Experts of a small language model: a variant of Muon for the experts, 7861 steps.
Below are experts of layer 10 (counted from 0) of a mixture-of-experts language model. Rows are named router (the router's row for the expert), gate (a neuron's input weights, with its number), up (a neuron's input weights, with its number) and show model dimensions 576-767. Each number is 128 + 24 x the weight over its row's rms, rounded and kept within 0 to 255. Numbers have three digits each.
Before each expert's rows: "gets" lists some tokens that make up at least twice as much of what it gets as of all text. This comes from a sample of Wikipedia text that the model never trained on. Tokens count by the router's weight.

# expert 40
gets: "that ", ", ", "to ", "and ", ". ", "which "
router:109147140149131149165100131164083127120147123130143157141128143090133145152115125142113144131113148111088113091121143140095087128162113165111145145134120111114134158101180118154114159065167095163098131118139086126114137109113122142084122089121120149144105131167176163148151103161145151119126112124102114101145166132055111130094162142112149122117122120158098096146135118117151148104128114131131108126125108112114119113160136131146106118138089158150105124144150144156150124119139111133156096123214110094125134128129180136114134137126145118103125141128174102129111172150098124135
gate0:168080128129115120175126123124119139096130130136129144095166075123145151129141151153153136169116101117123100121169164119103132129108153095134144174136063100114146115128133111120114129181162095127141136172125135192156138091088071080105118112140121121176104119136155148161150121159150113144141107116121147134136121136114131118135125150086124145162159113118149142133160107107141129094113092142112118113150103128121142120165135082174106101107134133147108104125126123138139119164108135115173153114152082128109151155143113123119114071128143118082093112142131119082099077102149141145
up0:127132114107112111139139160091098081146109140145146165114115127139104087122150115114103117103128121114156152081145111121104152093131117159122113140154152160131124104074130123127127097098132114123155091126123126124075129130137143128143146132141129145133146108143131114101145138113156148140113139164117122144130133104134120100117106126122176083119113120113092147156138124152101102144113127128138110112140167128110178103144157117081145156129148121125146167121120166105097123119154139148105132127089163094141092103110142101119138166138089165147166136096093103164095107130134131110

# expert 19
gets: "the ", ". ", "The ", "that ", "and ", "which "
router:098120140134128154139102098173118115116147123149131130135124126101149129130078151150106114150135180148089118117149156170130113138144091161117169117128122160144129123128123158080109147082119140134105128179155102121134168127120126136114135107132095116112081154183153125140121078161154149127116196138096133122120126137112126097083132141129095111163119144128119135162133124128098152134118121156135122120078128149149114156126177156151113110145118137121123148168119133142095128145109133132138075108169176123124149063096168099149134159120113147119101105114155130145137131102126125137
gate0:138116135115120108156137101140102158110117155138133124150138148132124141129139132164132138148106138152140093113129186050166116118097075120146128159157146133095065129127112128112114134128114124129127136089149121127139156123134087119112134159095136109131086142154121122139161126086087131120111154098073126117139142127131101132136111163105064143105129149136150082065139132111093126109111123148127159176166123130134112100131094104141153124154179139152178186156130048090123109162124114126124106150110154135113138125105135119132130084134136109100116152141117106138135130137136159111
up0:146106117133111182113161106140149117126128112104147119109114115155102094157117159150124096135188134156134115143131081174097164155117174115138106153078106154148149135144166147082131124145092177135144100154142133138118107130131117091107162130144122162141126099166135140125119118157134129146145110172225099142118123142128148137129122107109133101145118109175133140161119114171155138126125144140114118129102165113103165125136131183144098131144095142081112105109119203150132093124127129128140116069114168094135099100137102149143103144070145152155120134098144156121095100124107106125

# expert 31
gets: "| ", "\n", "|", "- ", "; ", ": "
router:099129123180095110141117119143120163072112088100145146173107115124139172104102100150150151117130121132125109106092129106186052149153113122126142121196171177181127127082170120104119155078123103139098159184142153119165128121121149102101120125179113152074147123129156110085126101133111125158147115139116109156112140149120125115124162129154178165133103126151113160147120132131138095168122116177136172140105117153115137093134151115131100097134139143156168106119120155161119160141124138095143108131141086113106107114084120127152117127113117117121115102102166110152153129115108109143
gate2:112125135108105136140146092146119090172115127132166145157104128149148110146111110119158144149101080114106110105129124146149087122085101135162081124149131161103173159103137108115147150157111121113118127144139132148118103155117133113154138147166129138114151105134111146144122128143123154128128090123150091169098159069125114118139158079107081169102111172150120113165127131160107162093106108126141143173104164115145157139083173145140109094156160109080141055146138119115123100133143124122106137115092108146104116110073157140175135148140117104115145115124140129161121179074088147136
up2:107135142112115136106119113145142131144138147127171147138111095145137142115138126111158134131124121130156119144124098147186100153135080159102051119143125153127105155091151117122120160143104160109163152174147143121138180169119175144102118150124136139128119116142116170129125139132141074158141116111090082177072161114094141123148167079108081124134073170126104110128163081149102148116149119126121128173124124120132142147083128153133134093131129152072158076127099084175109100116149160083140141131133114121089103103132111081158124115128111123116140122109126106154116144106096169165

# expert 60
gets: ". ", ", ", "of ", "\n\n", "in ", "that "
router:098083144140128096165104116125097139155114125133128130135163159132162154139104157114126061139146167149126128124137159124123117121173098133162165173134136117132145142120081141098123134076136105184118164132126130122126134121148128139107126096149113145119105145144126115127155120131187120134136153108104146105101128140098083152127128122167149147128115171148121148144164139120118110096121160120104140150107119113161150106126129126121136136193124139142116159154172115156115130137115114136145095161169137110114112128091146107134145152115102116061122157104172105160149154119122112106
gate0:131098122113151112088119116117094096116122095135130176167107084110121161079149144136124106136140118140114135141147124117159143113147085134104112108098109158132105135122144182140125118172152133118145157077133148153109159138147111127103128093101143131130161138134100107125100146140118090121105153090170114132117108114123109146146128131132116137146131166148084142134168049118101158124116149121122088131171149121131093109199125102131170110135107086148167142187172101145103158143122122105126112142118132139117108132166107122103134145076129139126091116134078139129147159106109124129
up0:106165101137130123156148138108159150137095136131104074112125140104138130145116109118110143119113145121158120140133161115124149141113104132138171156171138114145126139145132109137128165107121139107121101161117120082132090158129091139113102142142120123101134141122142168154116122128133183130152114144096079138123145146142157095108159112135119134129130129125112130123112146188165113069150097108099137092126087096141175138083132150144077143117140149167111086134097175086137099130130136154128146138141130093051143137104097121137131070104149112106123106141167093139116107143137140173

# expert 23
gets: "\n", " ", "% ", ".", "|", "202"
router:148094137154098086125103131160100165124130096140124193158168109102124138154167167155135140096121151145116116139180108138163151181129104105118195116150143170164116127091118146131101131148152146148142166104122113087118103113144119141153133161139088148111160103110124139165137134075121122193139108111155106089128138161118155105113119156112148120137151092135148138110131103143121091145136136116150145106073139141152131118156122136152080125134150141121106161139155094134139166147132121097163113107158179146137124127127134146165108130119133141115146149086150107165125145075118149138
gate0:111116127136101141144086124155126160137149165102101140131118127108107142130164101103076093149182139132130145103172147101137119173145118123105097124134127155125107114124164126138128157134106130120108117142169122067168127165135122088146110148143116103113160113147109096136136077109117133149118140117144141103130143126093136144114162139141136149137126143113148108111113117185122129174163106086112163101137168126122150117099126108101085139139129100130084109168160143139180129122119120181100125127110153131110149106126131141169146121097150139125114110109134133093151138094116096154
up0:111125117128097097166126171128131166181126140104130138107134113117123133148136125093081106145197111117111154123166132085118136167142127129142101127114107156123124092103159132106142157137102098123110113133129127064156141157153156078126137120111140130133160111147114094146130121096127138171114140138146139098126122132115122144155136135125127135145135108127169114116110143176107129127146115082094135123127129115132162115106125104105110130158083094150083155142162168084143133127115129172092140151137130090158153117146117144160114149129124152132133095119163147109140117099119106124

# expert 7
gets: ". ", "of ", "\n\n", "\"", ", ", "- "
router:125099120116090131165094119106138135105175138106107116159133130096125117160132093144113150130137163103097108135140143134115105153142148122160152140144131111131116098105152203145161164103164118135118136135085118125138178118103113109157129095140098150098137142115140133132156112138155140131091120097127099120106135132108075127139149165148119169188121140157129136116177137147118130124138123142117149136123091107146136089091177142148142096176106140108141130116107150151135137165124078131146101161094112175125068095065135136149143120147125150135155167105140115120140115119127120116
gate0:133127153158095163164153129115143128148131186107100104121172114154127142133124116123167147109135135116142109140117126115119135143111140112130172121150109091137102113107141166093135118138101119100144111147141120103141134110142125121146151100139121140136100145126121089144136116175150129171117175133102134123127104150162108119137143110163089151144168086115120102088157151155136125130096122080144108138055118143088106086089122108117129127126126146099166133143145094129123117141125115121134137163128153151174188141172136109153107147152161135121094113079147132141131167111144118143
up0:145123063111134114144111114075176159122103165128073133158182104178097119149075130138128098141107105111170156125162104110110136100080075154174151110117125121098171129159104172159102117158118120158111127134151107133152153105076112131145084192058125120135127122153137110107100154108119104076126128131137149156116145115149087152098119136095134125084116156144118171119132109115114099110125128166139154094147169161169176124130101122082138135129129092132159143163105092117127087128154164175102132172127108147129132100160185122135102093148100117121153120152080121155113164093109153140

# expert 55
gets: "| ", ".", ")", "|", ",", "201"
router:123140136147142161144092096118146112160139137121138107140116145141152170144110112151077105149128154141099101141122114118100087146155098126045114106168127102120108121159119187114147154091135136136155152127152093132120166137190101143085146104121102187110115142159170165090166141103159101122147154104149164108147186118064141104142177139163119150171118120159086085115141143125137179114145154192094162153137143140120147115101153116097129072151095159120128130101131130128103126144140127144137127098140116111117118147138134119136134165136166166112098153114152111145168122129105105128
gate0:116132170126098137179111137168194096157163127114179092125120143100169146156178127098099162103134097140130117121148109153090141132132146166163147130141085139137122084114097089107061136111096145149160144101088059129146108133150137112098104124119157165131132147117116145116109132100110137103117134126100111124114158110153157057118137108182121108160111153089140074115106138133178129129088144134103125103149111164129174116122164127179161104145134109174128085133160135117099087096138113106133166106166142127162150117162067132121095114131140162118088135125113147093101115115111161136
up0:169139097078119128113099090149113120102139150160110138131106142123111085153119150158182133130139097106111150133109097160161144130167115119143139138129161163154107170140131174125141140126156157116146099135170133065099097102158122099131172157120117175112099104112103108142151122144111148176121109126126142133159104141118097130084132156137134103132127115128097117126140092117103136150133152139146143111120142129084183143140125118128105175099082107098133156142155127065161151155105167138133126149103128140075142145131170096179166115141155100127101109133136122172166103135146094139

# expert 5
gets: ", ", ". ", "to ", "and ", "that ", "was "
router:120111112149129130164136129101123136119116091139172115126116149147133149121117130138137117107123155103132119088118124135117101128130115101119158151133112137123156104129101136112102140141175100184105114113124132077096122111084118140079129098135129134106131120149148137123116125137146141093115183103109103112124139154096102092144161178102162154153135194146139150156142135155145140089133131097125135170102121134142136082112119111159124108114099175147133105092117089129140135156144137118135077153161103120127088100102143146121073170131161154107155168117141084181156139137105137120
gate2:094144121182160091137099134163119107138104145159117120152099087151121107108086145192128114140142138127133143109100134095127145155125147171142127168190117108137113139123148117149148089160109116127101190053134144143102130154109116131142150110134167163124116141151095133149171143141135110168136124145117085116094138114159162105145158100136147131135080156138084119117132144092115117145127139202143125142118110100150172114128151124152097105160155117136134135138179128145134104123178137114162162144130095146145126126143132096122138148140146149117121094119109154151119137138123105098
up2:080158092131162103121153102160137085117135176116112111156117111131122137162115145164132142102114149076123093144095096136148122162099124164126120185138144155120158129105113135147172155124151154079162136070145102122117138091179093164158108102127150114140134143106155150108123154119126142119125114119124088122103135129109107146094127124134142129112136130139132145131092123071138125133113130138140124129123126107150135128132146149096096109106077117141114133051114153161106150135163137123171126100143115114127158174133120123170125133097159155104108147177119190179088126123100118115

# expert 20
gets: "| ", "- ", "\n", ": ", "\"", " "
router:112125165151125115119116187147136179103141142127120122148126112115130167125112135143134101118113132157115137093101166139152106132125122155155154142130116090153115129100123185093117138106108146133140159172124128129116181148113127131127141127179106153056139152129139109164107141082171119136112166112101116118100125130081117124095101156159081145153127098152105105133134164172114104150159103158116149128135119122155127084105119140125100128103136122154123120120160137157133134174154123143146129148142113141099092094135128107151127158082137134080109114115139110134156100090136120165
gate2:133111144169097135144127091130142150102116106110119080124143147146105159165074148140158162127085135164134129114134112135137121094137102155168105151155144081149073209144153129132106079142080138119147182146129131101134151143133093135130093111138112104123127164106111129151106134132163151137133149139134147122143141129121147110128138097110105135119137092110113108091079106115177141135109159163135147107117159153143091143106133093122109121107111141143143120147144109174164151163175147161174120131157063166131097116114088093163123100139157114089110156124141150160111154146139113135
up2:138124123130142132141112120121141163154131121113136143143124130140131154081108151085092133116150082135148142128118095115096127108141090189145106108164100125121185125171147104132151121112162141135128114091136127098127112096123164122079124124142092135115139095105098152168115109136116129115153149153099136104128133116124104104153162144141164126156143133123132105114117124130101107094086097131126124138148087112144101132173103097120113103172120145102099082138111087180108138138141144138135110129173126117142139109153127122093170099135142160078090135098148157153096103113116166140

# expert 6
gets: "the ", "in ", "of ", "- ", "s ", "at "
router:132090094157088138144128092109094150074171094124198123148098109115091144131146141163125106147088105096106131106110136137104094146123109118116107145171100120147153132116132157114159123120084126160105123147134125100092155148128140137153089108169116094139134127169147113077126111099142148143095152115146101117123134151116112154152167163098111169135125118164126080141147118124098132152110123151161104125120142118110129116072142134129117133135110141133138116101121073127134153142146083119160158114137152125143143114109169136115138142137136114093072146104131092142099127119152125118
gate2:142137106152120110116107109116098161157128084082130120121087133096141148117144087165135124166144123138126153114142088121105133111147147084099137146153097141120111179128140170118103136104141121152151155149156119179167114088115071151153151126125111134128160107142102097135142115110141092125137112111138111159091118138150137125090144103134121161144120152098105111104104158116145133118068096116110118103158116142059132126106145142172118115177143130108142165105115127157133136130126122124135183114134169142104142074110113148151148107114127079141135138108105116154125128157125137138
up2:108167088139147118188145118154140132142153161145125129109097113126108137119139100109147105145108116137079081137160138112132137129144149148156145144117158151117115126187163104146145095170116120093120137096066150123143131116142082087138180162164119100159080122164126118149175111129104175124138130164124096146111142127146132117160108112102137120155147126125145148132137130112123141101146173164150119088119107111131103136155089142118096126166131135119113072113128177133140108124152141128105131147130149109134098155157131109102176130124164144100119118165154139136089124091152124166

# expert 62
gets: "and ", "a ", "-", "\"", "with ", "as "
router:116108153131108114167092162142101126142168136139100141142145118117126093158085160114107135128121152097107126106123156150110116104175116153125157138145128133173127112125118146105130125114109128117104097136195156117097150174094178114141129113148126156115136131131142096148137107120128122125075132100108132082157134118148124133130173143128143148158131154148119152128177110138112132136104109129149139125132134130121105134117135090170121136132099116134188077136130090120136138133169137152205091194123148132127148124084129145137136165078160123093079174104165108116125118116093119124
gate0:136124157127151151133130147153153156110115112163138129128090137137121113145159150136136141096112130103105096168169135085080104154158096120084124079131124101155140154103151143102125154130081107112138141123141100137171090128097145153155139134139106152133147103086151151124135119112157129121109142126111110134174116106129170131123142129112111142113133125118096153122126130136141110164108113129178112118178122109139122125106112155143123147150128118134124139125106136146126129125093090158118127114118127140161131106145119177141196133081145125078121128167187121092114114135144147074
up0:131111163104111151116117135122165112188117124129140144128128107128104112111156073156132125126089148192140112120211139154129156136123129152134167116141121112153148140122147109107122154122076098129141124135143144170134113062143148159128158129073124166135117168086105157127107136129184119114115111089128103118101120109145120128097181114111115110114118131111151162145135180057121172142146131086154079087133143115142173147115119102126131124126118127118134082139123121121136120110131158164126152148129151140131133150102175110155105116096112126130131103111151143135108140118146130073

# expert 52
gets: "(", "- ", "in ", ": ", "\"", "–"
router:082119162132152148156054099124104134145132126158182129157131149106148192132110116105125159142129117085098135133135112126131113117092095098124147167119145126163132101110096176085149122132132160158105131116163099112143141163113114138114103106142114124143100121133104137143106155100189125140132139118134113145105137103114090095167160142136189169182098132119118126116161105127139146117118106116144121168119142133147097109107128104126131094133080148174159152145120144170102118126138118084120160133145135142107109106108152093123115135142138141095088127102164120164118061146107147096
gate0:132107116134110108132093124087144171149126128125151095141154139120110131124169102173116135137110135155104126125146160139155085121139138154127098159117113104137108124137136149097115101129129121132143100127097098128119108063178110125081101107180172134075121120166143110120126105115157106139142110140119097083095164134149095115136150148140092114173142127171191092102076130172163086135096167095158115159156113129131098118136119104148142114163122108145115160154141143121110122156182121126113116132136153145151094113126130144096110177137124141121129108131128102123153084124126136134
up0:142106131157088122148103152126154114133144144052127126145140177116108113130157093126131067129153111113103092125124118164113145134160109138128156099109127125126141134129095111163149123133153159138125141149131124142143120162127067196103165150129121107139146135129173075115140128141148132153119110150165119125117136134150125117129153117129133122097110138165127142152092129173140131125123170135157141150096140154151172140123152100082085115128097110103114149111195117119085128106124120112099120182117103156119140139162150162097102137128146139118067172118120106109121155136109091173

# expert 56
gets: "and ", "of ", "by ", "as ", "for ", "with "
router:102097136149129135131034109119147137101131116131150108152121162096132178147110123112109105148147121127052140134143132114151134140191107130151187130122105126119161130109150173149132153186124097138118154129125143126170178114085159110075104095118125155131124118116148175167152133146176143115103164143116106115145117157110111126142140151106159137121074160144115103137157146084138142126097128144141163141116114109158101089103156134156103156112112163189172146127125147162119181162141114124124117096157096123121120095100136115148147158143147112118120115093139137176169136132112138083
gate2:073110146092138131123135130152126169126120188143159087145123126094137108166064144178141087129152151082116109124135157092131077115136132148127176096094115139154120160097131153121132111144097124159090152148129103084112122144167088097140149111134100122132129139163154161146133140134120150145150113119144106098133172100167126072132119111140111142165127117150106127100126162145147137137142094137116095156084142134146125111070131128167174115134097119101156162139140158097137106116168137144158119114159155124116139147129143112140135145151153144108089120108150149179083111067123120150
up2:164141112148092114137125150114127091134129113123135140126110131170128170116160103064135107168133111105171138140137097112102168146129098134135059119135175138129153116131130119135156146115109165125130127128138128125146109122099184114145113162114140159164099114127096102081091125108117149149087122160085117169135109157140110182150088158147125104113175133123134172151125110138115160114091139108120140136122121150127144123141104119106105103138121140107117079106126113119167157181130113106099127099149136145113137114098116138124137116047109093153180127142135105105137130134145131123

# expert 1
gets: "the ", ". ", "\n\n", "- ", "The ", ": "
router:086070122115145177163132139157153153137145121149105111123130106121113182141094141120113115147107163123102101153168130075094117112132139133123120133130130126174105125132115137076100124115121138134144137117135124074149144138059094090108133132137123163117078167128110123117136145158153140167115192113121125136177157150112140136146129107158130112143111150186126127129147132160101113143138113141096102157151135125169146102116093111141149072151126165166146144129149128176143124127172094098121127168131105142142096122114177119162130134141154167132155133118129090138075080114144140115
gate2:132134137116137120127093124135153158091127121123103146133119149093142171095143090127110146150119152113124105146140113149144121143130129126109107127137134109179096140161130126131137144133116137123082163137114159160147145121136181117104169143144138129155145160116079174158088109097127130139142109142132137147154132108105136172156120076165139098123148148099125135124106135133139089123113120118136111153136137184124098089179124107134095106125107165138182131119137139144163141132123148119157215124139109100104140121110091105139145132165125095077095092149097114119101151122154110129
up2:141139122123119079086091138099135147113117158115148147125131116099132159114132126119117106125122130066128109139158138117165126113176148103138097154135135152188109125149138127131075133156085143144103123115134116117094150115118123136119176116153165110131113140150067139167065113188151123105155123116137122149108165100074129125149106128126144148051118160119160161145102135096159170134068132104142107146120150210144103088156102095121122132148133152132141072110160117175139151133165111078174159137126130135131214099123131088122140140132121131134105122147126109120099127115143083108

# expert 58
gets: "the ", "The ", "his ", "), ", "ar", "ri"
router:142171139163121119157097101156123135152108125130123101173160106147176150186100103137123100144053123159123092103154119113154106140200122161136132096129149109116161153171145104115126139129129171132110122078114106123122136122124160127137124137150095126140127146139162140117114100139120145140133102117129155102171141146080107101104127150134128098137149124137132092095120163124146100144080096162160125143118082138122125134148155140122090094109107173109133143142106149148187124166141076132144149104146130127156084109104151075121122140142126147135122124147114111133118125124114079126
gate2:120113187174115128095116121174138109115140136152162111140147137185135164139132121132147097119134133126124122132122109148130105144130134167177112134130124171147104156111130108113098140127152127131094135140150127106145131117125100112122160142126110186151103133141173145130104115083123163169083141146148127111166109145102097137108126117159113125118141118172136139098148133117133142152149117124155111150089064163144137144170124119164105103118072154085085095160138179138116156141141082138170154128140164135101139122144082105158140130108107145119101101120095106105113132135172107119
up2:140141133080120098168099159125137092105089122127118168140124137138135122145142128115133120152090161131123114132140130130151114122145093128135124167117111151100135140132083133114181107143129136115145101161092121148092148163130087106125145120134138180114162132104134137105151139071124113141064123133160157149085132112152124132139114094103103124135112081159099100081067154116120162129125150116092097089146126150169142119099076080150105141159148151132166088097142163190155158102117124107157128069145144099100088149147125114098141120119142171118108126124109124118086138111131115141

# expert 24
gets: "the ", "a ", "to ", ".", "was ", "The "
router:117163101154137115145090168129106135126129086141172109135101120121131132115080136174127116188120153147133153113119139159111123145129132102127132157152105077154122128113121132089115162151114113175146125129132137132141147167170149120085089129139110152155135146152132141113123105124131140141123141093126163117130141119106143121123125131168137110149151143121096102139138132105121147112135141156157157131112132105126110166117155131118130105122144152152159122110190126153116108163142107114147092135162172165118121103101150113194131121155115138123126159117152102154126103130127118104
gate0:149145123158126138127139131145118131150151164151130129181125072136164129099143154132135138107148125186136167105164162119174114142127107114124139094116131125180157119097139140113120110129110100114128138153158168105160115090109112129094097100125141153148120152174141140083107137123124087140106123151102161133146186139129097125151064107115119124155117130110127141115175174159141109150107119106136168136139137135091096111161114116161119187164119148130155161134070152147121178128119114131133149099111102154129121115164125106139146123149148167130148076154099117146108149125163127109
up0:111122145109074173079068105143165160094092118100173129128124150136154116109099118145125115165092145136112112138123133100159099152154139134183112138112128134140106158128154117135129131121151103172153128092153119155144136116111144137106098140110108143133125196156160155103131165102134119110132152155137127196145122101149134115143179153142093106160099107110102133065110122186119095106135132106115111130113150151130130133112127154111139142129150095134127144156083134136152128141107137127119130135100119120124133097146138143125105111197127125111130153089109103117109143133121088133

# expert 41
gets: "| ", "–", ",", "D", "h", "1"
router:112088160096109146119114155189130134100136147138105172188182080163184143111117146119141164165163181145132076107154165130168137141164144121139111129148128149135144165142114111101085124117136118128161140141114109159104124123100104093127134133163100134112098110168107142171145162122139131160167139072133110192113097125122147122144112124133118130160142155131150148098109121117154146134118125114123117180150117106145129107146147116130125158131082117136127150109089078150086118159112098115159111135118133133129128155126100130160104130150083114077126127117120124116151119158136162162
gate0:122128144133152093105163162167152110088075137139135151098165099167172131144131096124181137143146124154135157122150152138157143108130100106099148122181143160110156145100055138123103143126130139111142155094103099136137143154193141098114102113114101144129129170098157150120138108189163127152102161127133149149052135163102119109131133118156111139132124190107088155132082131133128146128118080088137109167167144123126078145149143131111142167150151110124088106105151108114111138153144115093172118154115149121114145103094108110119141117099157150106074142145097135135152147122141121098
up0:132144119123125134120127149146189133136084120107136112113124126144121113124120124130120110170185116109150144113149124130202131058121144069116165142128160158150158149102081155127120137101140107138133157129128101119135141136153160091119107155128104115125146108132124120139168095143135131124127122161122163154081105150129155128161149145107104142122151181105106163125091114112098129147126108101134099093147157136138097132155101140136161167132138107111112143152133095127117143134130124097106122150117140131136151118089115114127147120107110141100073115111048147153196128102151127082

# expert 13
gets: "in ", "of ", "at ", "from ", "on ", "near "
router:093149125147117131156128143129102118106127154117120165141137169128137149153089109125116158151131110070104167139168116145125080127138094098145164166148124130158180140106109128100136121109085094163100145107147136123125137140109068147096123128127128142134106137151165127092128114171142125120133195150178122128148152122108112144170155155121106131102099119153096140126137118137141125109124153106134079142167141143169138066091148104133127127157124183148113129111143107167143111129170105141155101119148116113085128111118148156180125133115151091125157172106165112123132132112128138164
gate2:130140114139096139126146131168085164121098167127132128152152164123077151140113105142119132150137110106133112112138132151124168099091105103109129173165128128154097154099145146108111105157130128116124169132097165090103092117099152144182146126166104090123126113077128138129072165117122132150111090131153137139124146160109150143095131163126105113089126132150159127117137127168142147136147109133168127147132155114147128119147121142126147136106132143143116121124133151119168147134098098134169135143152125135113115059122117106132137153111113124108107113153173114091128152146125116128
up2:150165110127114117093130138123109142137136125154113099136134158099104110122146130082119131083164126120109138127118118147117091136111128159124134134153182119142113145140100115120106149153164115109115099165107134106104126114158133142158123108180099108102146122104181120129108147123128096149131133128169119122126168145103128131139159121112104141115082129126153157099132128130073160163170153139167134106115178152154100121171070147110116106129152113144080111162118165100123171118130114144138134139122118133159160117101122088130113145156140156128096136122175119073148145137131147112

# expert 16
gets: "\n", ". ", "- ", "\" ", "was ", "by "
router:140156176131132148129110136170125155111135112161133147155134120079132148139119136124103119132148095119139147087108147122137139127127160099132142156147095173129139146133157128101125141098109133134093159113153112156122138149121150117142133140142130123109114147111100153072113135172135105103139179126134112108123115181084137100121149218118119143145144142116112100126150112119112127089131108115133105092108127100132107087144153127155117115190105132091126105155138110180119149108101148077142098140166152113112125133148138089129138169107151117094123137085143087110116150111117104159
gate0:133117082125137115124157142138167137153104083099070114145176102140118150127154120113157147131130124119146116172149180148129138127118066111141098163141116109153126117116136105079109147121141115123128091111082107159133119104141141124063119136158154146107145181149113128121117160125129108149169172097129075115129126153125144146119151101105173110155103116157078132163143104165106119116119085126079115127092139127139124125157167120141120095122075091107147115121187160087136161135138160104147120111172159122069140142090130127168128125147145112151109120143103141114099121128160174133
up0:110108136120136160147159083182101133147107123115168146133130107118144118085146078184134114108108116125148168102134140117119106131145173173142143143168156151145120094158118159123147120147119175165125165209161098139160125135130122136170101102100129119153119099117112121098115093146123157074112115163094153125108117136135120114111151137147125113142159152116138128123143108160123143124108143164170144084161173108136139162139109151132115099112146165119121124104114090118138143106139106147130189137101072128161140103134149120139150136120145131109129172118147096157180136099125120106

# expert 47
gets: ". ", ".", "\n\n", "==", ")", "). "
router:122156145112111127169126154097137089107123121143140156191095172075122153155088099130119101127126162122117130136137148108123121158128141078137133123132116136130113114111121154130076144127137092149143160118100151120152123131144107090096145120163125099139110153124128144078131124131162140121136169129080089099133127138048095116122133152151159118152118187140117094087105138180121123136083101133107120139107104095132101099102139103181131123137105117161149120105109138139097138157155150100126123149148115121156107141108174107120147125127151091135155133113134136151140058140127120088
gate0:127103098117126150156118144106090131110150106108103111135159111141154183124086130134101124154116138124162104126139123150134109156175095120100112114081143160141137103154143129170166103138133091158098142143097123132138149154134102105150129137142135125129160132173139119122162152134129143108169107113101097109152151097141148105156162145140130118104089106147134162123095150173111109118125141096165169157108122086126144140143139147130139115105128166135088139137123148137115150127136153127129144102186112149143148138096119131155129121080170130153130131175115105113155123113160134117
up0:146150137097113128145123149131106170117124131148162146166088141101092077091153123151187134103088110130114105146132153097146110131110122150150153132155114144101153160101149104080109108119123148089138100120175131083144159133122132123142109112116121148178148140117124145129097123105151138102145124142160133109117102168139122162142128165128081119134168115133145092163152110121079138130155131106082086112113128089089102119145125129101147116089156103142161138149155133109125134096088160111106123154077123118163136141132139153158150119133135115121070156150154174121146105134116139113

# expert 29
gets: "to ", "and ", "of ", "for ", "on ", "with "
router:086115137136111139124132125130123117140127075160143098116100106133179137146115111142112140165101162153101125109104169130095121172140136115102131179154138124155131185127165147091140129127156096150123122126142130101111154172110085134120138111172148142111083109158107126122135133161165116121131190113098109109152126132152120124116137146117162187151130155114133138114164101084111131127114169137133147169148119162139137110143113130159104107154051158140159136114096159176127176174155090135181105122184161132104110114094124116130103103138134125123125120091163119185107130141136126136
gate0:146143121097198142111087098122094169122114117141157091159132148171091137128160125177137128190170133099127146093138153102124083145131187107113138145174109136130092140128144122084134122121181134148145116121112146121115123139157136124145118131148143142063116156163145106112152116123129146144163119106157155127108128187144127146140143107109134118140144092101141138082138165111095117163141084110133146146140119169168148143131113136136092120136133169165151124124131143126130150100158130126129116097103105154139115086085140079119106127127130120140129105136145108092197146103136126106
up0:128128149141109119145147146156169124158097141140132088113143126135139137120091130124114145102119154173151168119130171177117092148150142090165105087126149156118142142139119119125134112124092153130148137149127164139129168134141108107134127141091121145174094109097102156159091135109101117093105121172084094110151178073112146120133115144109068125095166116141143127177156103115153165122114188116164140120096137075130104115107138118148162084090085135106125123101136073152136109156152140171154085159116108117159116151126094109136154138161122122103136146087087122089097137149130119120

# expert 51
gets: "the ", "The ", "as ", "\"", "'", "a "
router:106137169134097096104081145142108104118168125118122117150165124128161105154092149094117108132119135142085104168149159143109121156185116102118107135151122140195150150120140120124128149143122103108136133149136123103129153139106122112108150089191093199076095154142156116119145105085126134150080126130094114118151134161101123129133169151112154173121118120163165131139157146137065106145149105148146143150132142111136114135086174111164098094148101132130156121135119094128150143126148120091152115162141084136132146129117148126130129137086115119124101161104167075100111138137119139120
gate2:141127121154147128111133090117119114114134184095107134142136117151163103123106126134136179117109108148131086116156108119155143144163118107131151101126099113159116104118114125097099112132108110139123108146138136108141096152107155152136113094163160123105120188088157093130077150111088177143110127141146068105141172143127128129158167080166130151111145166136162063165145160115104183167113095134138131143163091142166130101097118134128125091114121142129146123124125189163157135166095056113148146129142116132157150141104152128085112146115146114111149115151116112178171135093147118137
up2:129156106140182127127134138171156144133110143120115153127116122131140111139093137132137122112141127148131107113148087137130155131123157088108132124132150102103164119113110082096139129161131113134171102108110121123156127158136114094124125134106140098103144162110130115108068148078110151101052127124128083137102141137133176129160125138138144137102125127100147076144145149111113154146117087134139163163131146109146122103102149119128161125124087140137140129126127138177152136151120075115162137157130080136153141088127140134086122169118165096166152121124132134139109169101109087124

# expert 18
gets: "the ", "in ", "of ", "The ", "to ", "from "
router:105148123138120113181154162134118088125164118116142118129103108118167164132136158118134135163109182087125133156137117106128085122168103099119137142137132168116147142115109145138119168135110117196128122117136123125126156101119120136113134085127141136117091115169137153143147136159144132133123146100119117119109121156098101127127146125108164155140094160119146145155133141127158137112158140143125083172104160092140131171116178130125105092148118173159127138141140152154130161149165084137153120087179121149116120113130164134154122144140145091124130110101187109109136162134129123090
gate0:117133158125107113085140108158140145120114137119118146111165129122144130167131144122130126191144140126140140118128130165176117157165124119132119165124106102144108118153092153124117136128113109112156124108120171118120148100154097149110102161159129152159152127138135148141095090140129126123137173108119080125102163124149107147096123141163110120124166152136116084100125106123104158112106109145108149145153117127151122132144146121118152100145132078152160092131145154093123097150110135148141076156122141083117122143139156090123078101099132088119127143145177105147111103111129171175
up0:124142137147106123098158142136147131112134147139107151105127103136143150155127177149162137153122162086121160138159117172183138148161106159107074140103114105131103133152090128143111117106124114106122082107114170111136127099142082183098069130137128169153137118146167144154099127153117150123112131149118091129122157127151127155112127121148100127111128131132154094115139102113104115099093155156123136130145129137125125138150159122091130108148121116147126121111127158105113123151123126144113084179109149112138128131115150103103117117107157097131163106120160117144090102120133141161